Weights of a small mixture-of-experts language model, trained from scratch on English Wikipedia.
Size: 16 layers, width 96, vocabulary 9393, 7.6M parameters.
Experts: 16 experts in each of 16 layers, 64 dReLU neurons an expert, 3 picks a token, a shared expert of 64 neurons.
Training: a variant of Adam for the experts, 214M tokens, 3261 steps.
Below are experts of layer 4 (counted from 0) of a mixture-of-experts language model. Rows are named router (the router's row for the expert) and show model dimensions 0-95. Each number is 500 + 25 x the weight over its row's rms, rounded and kept within 0 to 999. Numbers have three digits each.
After each expert's rows: "mostly gets" lists some tokens that are sent to it at least half of the time. This comes from a sample of Wikipedia text that the model never trained on.

# expert 14
router:547500504493519496497488498555517496498509497470543512533526485513497516517559509455503475554476498508514492532510565487479451513512484477500513503536510453474476499518457470485529514461473494535459478497498464497497501504462517463501523504468533473499517489494471522461506469504486530508
mostly gets: " L", " C", "th", " P", " E", "v"

# expert 9
router:525505505544494543467499517538474490495528536544495494499449519499511495523522512506505530476470552511520528475484491501479506495489475516520472509444525470476533463478472482476502485488492492511501537530509510505464496507550504478502449530486503535510505491480490512502572526533454475520
mostly gets: "ation", "ry", " film", "age", "one", " season"

# expert 11
router:522563476456518501509501449463470524509488515496457455531537487513477509517513492494500493537488496517500503517479493496488497502538505481510489482525510516492473503528551519492448497500496508494494478506481516433480479545491486549487532519477555520508527471544498518478523458523528508530
mostly gets: "1", "-", "2", "–", " ", " in "

# expert 7
router:527490521488478493513495464524524463468468473507463536501487508493507504527476522487486487517516512507532496501479544530474497511461487488481495499456425473497481499510508472503531518444473470513484478522520443531460475482489505496527522485479550507507504484526480519540539473492516550482
mostly gets: "u", "e", "o", "ive", "un", "ou"

# expert 5
router:489530471479491449480470518495524515499471490539506525517503529519449535466486508516518479482453517553526504525478499534485470506464501494474501516481507479470494463474474449471466534501516499452485509466529473518521476499468519521520516493511484465496509468509507444473501520485476537525
mostly gets: "r", "in", "os", "il", "f", "an"

# expert 8
router:488551495524502482498466497547490454459517491444511474495532527533489492496453540523447493471457529503489487534520493498483484500459493476488490561481514469518487500538478477462513493475499477511457457508502505524457490491481502501512501528496527527505504492522470526487507528488500530536
mostly gets: "r", "c", "ill", "man", "ip", "ol"

# expert 12
router:466484496517526457482472505476503489504509483525477504518518498498547511492519454469482485501495455477524461454523493504496469519509475489516486510567482542505499504531471513479524499528477544451502500552450493523499458509498510512488543456520477523492528484499512448517473495500489490462
mostly gets: " T", " F", " C", " D", " R", " S"

# expert 3
router:495502507542496533480471476524516502473525480460484515468505504487522530521516560482483515495531492482565511548485561503504474513500485498464476477512503492479476466505481474473514514488459500528489464510556487501509477537470511547482516530484542499526513490526468502475530533506537516499
mostly gets: "s", "es", "n", "as", "ers", "z"

# expert 10
router:472482508489471514524516494499535475533501484466523453484533525442525506483536478477488501477505547491532481516481518461489480481440486525497501447530499491501552506493494481546524500522492501521487539486482514524494493483505480481518522446485503504513499481441487521513461466491528543512
mostly gets: " f", " two", " l", " b", "ical", " re"

# expert 6
router:461490481525505470479484519491487470494497509482549545519509475511487503517520521513495473517475458493491475470531465483504454489530469498462529548528488524500479511520456511514517511544491524518483462529496540526547491496471520466504513478467446477505512471488491489459474475495538477464
mostly gets: " F", " T", " C", " D", " R", " S"

# expert 1
router:474475526492457496485514479496500503466532485483483503511497472504500457511492517496469468499491493494468480540522544564472534544510521443508481511493484504459505480465461517445524471529461442530502518487497461514500535518517521502518480549488487519526498492505492488499532521529515523493
mostly gets: ".", "s.", "000", ").", "50", "ia"

# expert 13
router:518503479507545501468486551537492497526479472482486502472512465504508525541508475475503470506509482504513466512524520521488497494549471513467511501504485522555524527476500533517483514456502473457517490523527500473482522486453550521509510550479485524528530473552468529465523516479474509496
mostly gets: "\n", "\n\n", "| ", ")", "\"", ", and"

# expert 4
router:532469470455504493501507467475482530512529485473531469520497479522453496495455507490492505528496521515489507541516498523466552524504513510474464490510524533519476522509485551479492477486510544483501473486481491523453460499477494497487540534467541548513519547507505500472502477508529450512
mostly gets: "1", "4", " | ", "2", "5", ", "

# expert 0
router:529505536497521515442493499467538516546489480476483537496499461525507499537501482551498475497514478469517505489496467472498493529527512518544481476493514466454541503498543465506523487521496467557478472522457487516540522469492516522490496474503484475508496481484487530509455518545512494512
mostly gets: " the", " The", ", the", "'s", " was", "The"

# expert 15
router:575495566478526513532477497484500504440515506501483486479498471525503520495493525470504537479502532463520506452526512452519510525497479515507509514535521532505460520497545497532478523472538487481534491497528515485537489536478524492530516487479498522483501526541511544497505492498498466483
mostly gets: ", ", "==", " for", "===", "\n\n", "\""

# expert 2
router:461523521513534510536491462538522524490526520519505538455516549505547526478496523494468506502557462462434481518516481533529529469505493502479498456508488479498476470480519470533533482518502528501477520503517508511543502501526514510524478464518501461483506498483513525521478466508503521510
mostly gets: " to", " that", " is", " by", " were", " had"